Below are experts of layer 2 (counted from 0) of a mixture-of-experts language model. Rows are named up (a neuron's input weights, with its number) and show model dimensions 64-127. Each number is 500 + 50 x the weight over its row's rms, rounded and kept within 0 to 999. Numbers have three digits each.
Before each expert's rows: "comes after" lists some tokens at least twice as common just before its tokens as in all text. This comes from a sample of Wikipedia text that the model never trained on. Tokens count by the router's weight.

# expert 0
comes after: " ", " (", " \"", "-", "/", " un"
up13:526480549524643497564481506484595478469479511566572551606467504585542437543549534465491496424441458558551514511475520556513425523545542527524527358489532556520477540437554524544438506472545425
up14:485512486535527491560495427509423438511489554459539520469533461548545459482545484503504503549536547513583557461422468516508455477551663452457511514587470540508445458603485533496492594438480562
up15:482496565597597494518468490491548525401461455462487508441583399538540446466455490480464515544479542533501479520476517534513510610552492562511528437500541395388520527474395491474441489541453506
up16:466444562531542483522527503464463534469594514511559515553513471418473435421543514525523557567474518455441562549497536546464479499524525456531471510560553450471435501605556496575620505482503464
up17:561513520621518514509508571532464412603523491507574532550534567525524443476504480473484482492488546448496515437488424575449501522464461509567502499485520422633427503548459529431499403533405444
up18:471603498449431525401400492508455496488576456508439596606544514478491541454461461514480526479473508579503503542483569432449485411471478423517467465502570502477463517474526445491540476528588528
up19:437530569533479518539416441509525445477514508555511494423514572498496410475531456467495451446483502586432427389545430455513522553491478469476516477485477523485545391564477606411424401616489515
up20:539468485504442594446554592496483568492511546482445450495539547482495497466459487546474452524526521529541551605482557627514510471592531443507553469498413452497531633570468568447523478479584598
up21:464522548476532525510550516438546547524487484501506577442476522439497492503566347556488538478410477567466554516495622565461606476623526593447488466571466508484519620520455428396439586460487493
up22:547496511520549392478545536530443503514470492465429499463482563520450530554445534598558579331340487456555500501504471474567501461572487543487496475556537491447557523444526530521516511524473553
up23:433450558569576621531526563535456579517503459587521451483429526513539491483527511473538559507508517594490540581535507510546468529518506430546479493459469412541553503553409480485444474484545479
up24:472485552426496571542425538520441449451459464577420505467494498521514519600469486524555455448490533520474547486420471532503456505462474514491503556552465515603443446527469489479410485518638480
up25:602459512500527413519478549615483543547455568516597497520509510508501496535584524501468476517426459499500514511520574459507479577456534464551513477522484578494551470489473525465476458587420489
up26:501478476443443558515439534493433505485350433491527411551398519544512487503464531518634419467471512559471461487434518620510464410603487598489518505481435520458489418520582489455540495445525585
up27:493437550539435571395510505498599464495507480530538454570470473512456418445438591541542593510532454550554538561571524534493532505573498462550498564511601485503502453469512411464576588482524375
up28:519450560459567475436410565532467620499473529509538492547567470546469462576570501532512516517514540612450448515620484437453566551536511568522600447503483560419530553445495421437478555513478526
up29:511522484484571466518506510473510643459571567506563482518487486536548454452511458513399521451515550439519539548558452441521607534551451461578611535522558495499580486515522469498553467568499494
up30:543576514605465579372485586588502555559496476533527448493534450600566529524514551460470606524379507561574451515487545498527444497549536514440498633577471516501454518586607432445494560413546468
up31:438522483510589495457518504456517547502498490541464532492447619473490459392565503525485442525494486414496509442568468510483494490474505417535588387524491458511537445475432528615450607547485475
up32:445490437491478491486494478478511548510534521506493460537513519562451431432405531454486511456403510486544447527455435591519453538667562464438524513473472543524577565590517499512522553501505563
up33:493561520499528514487535477485585470511525534504584468561590498450496489607495438531554506460510463436491509445478552457431477476456477440551508513561440526474483421513509505513466583483415585
up34:479489461609563518405530586505484399492498412484503498538588523458527506368532440562394577577478513522563463483456417485488574551534547494500520491479528456486474550490553403512555530505554479
up35:509503553511470463451550501526586503502486420447537473513428594567614428526470597603527493439373542539495482542530507545499431443480431472513514536480594579500451504517574399537467505532471448
up36:490514487524473473521544434529402586500544504500521539580541478588500469528485499564465536564508472511520512431483499493457602488532573475505515447588520373494442547529429390468509503605526506
up37:492511561546557454464559568468482477458553417467525450495517436541539555512566431510498471483506513489492541554493452616470594484425535490542469482418473489505517429573595531548554535559495525
up38:519433534519474506492560488467559532451446439553516525542564586470497450414535497472386505433503556497495552489510487615556555592505504547446498402525541436544517466499494422480544516519528554
up39:550499468571535439507440472523468458524501468479502507484451483444548469469496503544507487557472481536493515516531450519500573464460524391450476498533546458511512564602523571562533530484433527
up40:476538517552496457543520443479513490553459496435591507527490380509523485444556491461597505492519416461517485422583494565477518495513487453599539550540543498450508538553415554526537430470475607
up41:570540460472496558524434492445451493496604637457595566617521441493489494543482441386450497563498617574526454465436464484403594470475437458449455543470539480490571526479477491511403449458535506
up42:541509500535483446529528530427579427588488590513544484572479369451540546527484492494493583517459479515605511540466500501501462489612417589442481579496540494534477553473444505514448539546524451
up43:531470516587470521489552570499500544505518527562627519573447554555450476527659461463523514545494461454511480460513466588455444478577424463548511446558545478534533475547589600546563581584404452
up44:500481478355497457564494446580400496524480525482555552574408477418430522473441530490477513498519502487530526521437525478519486446532465448513496521464561540501445498522439549520539537494372610

# expert 6
comes after: " the", "-", " a", " his", " of", "=="
up0:545525411488540504429497534416541458517540514481506414521448529440523530518462463518562468380508472587516537574512517504455554610483391581499527394510425466549594548481592502604409390529529536
up1:527473507497529566430561500567519440484443426530559585429452571473511461458505484466518546389552485547442420485468507500464561450542537587441480455524517528531573482567549637439505482501480607
up2:469516506546379502491519460619494553391505536523513482478466611457468416418465481456527495521533433485575482557516485460535541494493549526479438488525571490523482561479458524505554438441506571
up3:505465512495533554565454487393478536404501481469500510522511480486406484460386574530485425486490521527536503528521522422409429519473543536527560446477480489517450447584510521507499617457510481
up4:564486527550564459529521505521629521366546464423576495475558559558529529504481379430575428545522575494459551501407519481523544530418504552485433418533458426572451521493555552435531528441477437
up5:459428435511544514479460562552510538537577451509546563528490536537440493451542425614487545534538418558540478501566399518522507518477551445558497456453522504570470375439553510496521496532447473
up6:510534451572438469544460461520510545500525430586511504537502502513513574420480510471536576515458545562526570499447610457532512469490530434472578465549496481485582431489472420486523422490537485
up7:543507480464476462434497552406618467528522541537437494586504572427395520543529580501583437605507488528493495527558569545504532565532519415503463471433459445532429446452482479453506537521490516
up8:522516547508498499539523545443576450483474558571502476438466535456486539610450486507573485475500478493587576566489427490473499487416559501517431489518498467565554517494423567427581442561555518
up9:520528448565568503419495484476502535539553496521542450482601559482484510515467435516517396506554509528532576567460520514509486497473470543525433586587562470549475582483438437570623465435516530
up10:459515600579553612520596478503523446438499458474469476549468509547603518472511489486535510563450516527541540588501499485481514548540436522461536546479554507504423510472500505431562461577612417
up11:420485586428495491483427533511527478532506516504404480448493485429479500492515370522470510485552443561472480437458464572409560496544495386555498528430539547476514424517501451509604553474546543
up12:487439532388425497427458476491554527470492516460439575553490483481494449407525504555507518535499546554453461508448605488506468527471457510524513506549574444597601455453510422594467438457460561
up13:561515476495520515548497466394501517506529453563556452470460502523444500495559516460512553486414558587416466440427526461455513506519548486458472434512415497429487524510404484498458473562551488
up14:482533486509464445492455517470499540552578512489551507603491549545528538467504547470433516526598477550452443480472488463504555426556594453579440435534499522540385556437495482517414508449545575
up15:461500508530474443453466529516487446528579511478547406401455424563527510412469482514579463538493512559527454491530546535460540558473540522454478441546466501501480367490507518545533509489448466
up16:413436535494431462511474435509499397444456449537528507516505584494473568530463468415471432529444421497459416506567521551487470554489488498466438519538423547536536382483524471476511456519450594
up17:518524506435528458579524423476466493517480532485646569544409476541436502533506508509436506473499471447448551528570511510487492442572516502498448547598516538467471477484491496509473512507510483
up18:531450412535482512441435534482543453532509460468443412482541521509462455421550497474489634444485502487506541514562583482471417523514420501516411488541492527539395576435578570487463468500500585
up19:539559556487560557544541531426484502389598497508524420495579452549420427497474520456522471472590548602488510537509530520464473505484470413410442529475577513497446484445531514531545512560526503
up20:575536407513477447584462525499485585539467498528550424507446550514462557512473486531428477534577550427543493494472506565511468387454457510520469501374439454466608556420480504475456515548503541
up21:401533573520443450494549458444516566537501462457535475523602508532522468534561552448497477447555614413467457540524410657535507536482527490496417522477493524540582444535517550510498460489486513
up22:524490498412602503492542548437467482456543557509465492507531466411405529584511495412545472552536496512442467441554635531413527610532515568556561452389528471534532486464437497512509557468407490
up23:546489523476576375496548542429502488433467507429497438546505500410482488603625527525490555420536608431499554546480469483541419450555467491507482514458533528565483473546444427477539540505538510
up24:519527566550571469506419572493445487466489588523479491568468496564523534472545475539563483540526446595567445538468503487475464511562443469474545533568430440552351409536555471555537428438540450
up25:418511499546511574474581548491511507410465569442489653542449532488553453472393493529564486510461501419519531523502455416510553506568503504548552508392564522539561545411407531574530542496423530
up26:408408538535410464494438526568543544436520495475477505585488521548530460413502458437596485554504466516506483524630505494418524495467426525474462540479559652463532443480504492404502481464462479
up27:533501515484462413488423510464436484507473518466508486562445466517482424493457529537553505461501502493534501525545491545488556581466489555445469482463490563520564568477503413459514394553540465
up28:553490540449474607517550514499405490560462464548508514482457530490537460562491511548461545410574478466473566586491384420525448593538553482499499456500551529575503564603515553465463552546551484
up29:528390496510462539481543475486541501429562474577439452644478526580463496485427509531485402514527448515475540530496479516480481473544480440408514470454499471408471490460418506407464482480534481
up30:520486528575557493553536622466491459470474545487584477484521450481470555489525570584584514575459438536446514521485425508462497562500508541503461453445476568529442426522502544525546451473522420
up31:527448532458547435453473477425464550470463475458517472467573502560465464488476523554503635476555499502538463447463464587533507418526410466465555407481508556474487504440581535446458494552462501

# expert 5
comes after: "\n", ".", " |", ")", "---|---|---|---|", ")."
up13:428550456527495435525548551540418414446438468606470481422457536455464440488486486480587485466486522522524447508468567546484492520486545512459444465550447477426475526560575489586540533379467552
up14:519424550424529527507574582583547529567453486546365510556502446502470529545405456442533521615501531547485447580537517530477584568485551505498494450465552464442530478547406508465565551492515479
up15:552503503459536505524448535523471545499474423530512434529541542489616483460500600622445437454579488462549503567469424551497408477527497540516495474496516484504545513469541423509648534508458559
up16:473477580517461539413523514495548581384617523372447511507482427400498397517440521524488598504484572501493527553546466508533449547550470511520436527532515515495451460548540573502410551490425565
up17:521485519420583500477417547427405602520509334451522513457490453579519487515461476454464502513537497430411569554528546440524529573509514502376442417478433584514462519490557477380539590445477492
up18:445548450500523476495455528518473429564511434496517519560469540573486510588593461466480565480386403523464542542547568503491614573483467547476450547507429539428569418501499497461509563475462512
up19:502575511507479476497581542495428523415484477441489461536488492564414491508518486546613609454540445566419499508542480372589478472578472490508473575505482533551479596543416471456539524451525487
up20:458454503442470523477516602539462568585493521517513564490399561527575543386462414410450406505371484526551492598572492447583604546392394529583504508548511509482525523567481490525481535439580426
up21:506426592536507508458560441554572512448583526450556588554477515462407522482392584458590521548521488568429449434488498464505471479583497563518505545483479552479456519516556575468467475462490530
up22:537498474527498483516528444507431459535518468540502471494443439466523451480506515579488585528550390447464480463476419554487538470533535536483481599443564507495554510532549491479556548547358579
up23:440497496512505428474503625484494539464511543501481496465441535494461542464461471492556526462535427474492545463566497505564579452465489464416573520368532455525491595466504556532521490563387461
up24:471528459435401419549480485436524476517512525499525415530583485491553542570457605545562466481535429411439503561506540548531484461541542573501552407443486549478369637530514531500517587557547410
up25:554468556468508605561571532459445558446568486446469474494468489480506451488448504507503568443555493511451490520540459532459512432462448455510604477490439539471487418627438505511587556455490534
up26:494505473424471544531557504528494579461577626447590527516574480466462558489556475470501484513503520506510455458477505511445462519593484462436586487409448505555474550529575472419525538526507546
up27:515509559476465474415501564445370535530563411578490489557511515499472501500493553530469480477455517505448509471513466505504481522572424596460459523569544418551541449423470490426510474533602557
up28:415533470529473505467506493482532560435492513437567427500539441529405385488404574538520578432495504474617430478515528486436442556543538531537471487517564462501504642496570514457547549514490499
up29:571495551553538480403572620445505499426578465505523447459455506483413532602470459464491584463521517504523520499474502525476425491480493491493608481548486490472497507497605579499558567539512467
up30:520518489538423456471441537511446516548402518474530442443538487457474521525493404470483570438509409564520531447443543445483441471560539505472455443489396489470503428466457542460426459550445431
up31:540490475574481503477577491543430564415492566530439523510444497570388457563461590574438493469506525524493496523522536495459521543504496503514519451490373458510493535482487384434546585586554512
up32:498578494435503470407554526461579545493537572445533515458439493433482623500468567503479498492497541402524484411389485495414408514552523431500477516467566451453521581532429491524498510458519538
up33:459472407511496492501571490592503499560435480487376574417518522471529464493429566494491427382449419395563448569528509488487589498520366492484477519587540516485546527527508537523377506516546507
up34:489582478500434481467502545471441492540502587521442434530622460568553524510536588539464423470554560452439481437484476522564530411468463505459516515442396462562520557545446471499447538503515603
up35:537556544510514546480540464517515515490454573542483478476481397522451507531506465504452549415557453594565582468557585537528519596502423480468579542536467509422432485541430419467473478618406476
up36:411413530483531503418547484474446440532515526501427536526537555360559523442550522475534480494481535502562476620503485473449536517503493547543558470438633428473448504496472431514423430489497501
up37:509550496569535532565480557509478471566477521546529510477602525506502495325508490580465504554451459519573516506461453400428474550503568541462491566490499507577509473512561530465392465452541519
up38:497478390498502515626489503477498521467468455576538477534528461567519542652505417542489532367480523527510599499462524441496462492391488547458558564506450414525600493501463534506499498498576520
up39:576538472487586525443404473403445567446448444497535565472563500531500461502514498493575544490528564539546543516554432417483519579440551371539529471523566455521554541421461503543525460582486534
up40:529554494490441462525485517506456455429531465489491459557473625460552505514469505482509479558493481547496452483641607495570484419490579482436463433513457521488505468497587465509466539540594568
up41:476499472409462478524565464547512492423514377483508472504509510353476564469477554557536488410498474466504417500544420483525544470515509460535593489481457477531474569523418568516566469517416533
up42:522464482489435442530522431534510455518559550515511494491533461584467494535549469521542496486548397549517508435556475582454600440448466532460516412564516477473531505497490511558518437485555490
up43:485537498441461424407592474555482501440454591532561451486422460498548460494566522498445421458601440391485650468574542460548537547507575485458454520452504554489483555491442531526521457491492496
up44:540412518490587451481491578553447587474552545425471444611483422564435394535614481520427475458533429539570420484564524506502583629534509545399422465590549513476547472513495544533500500519516557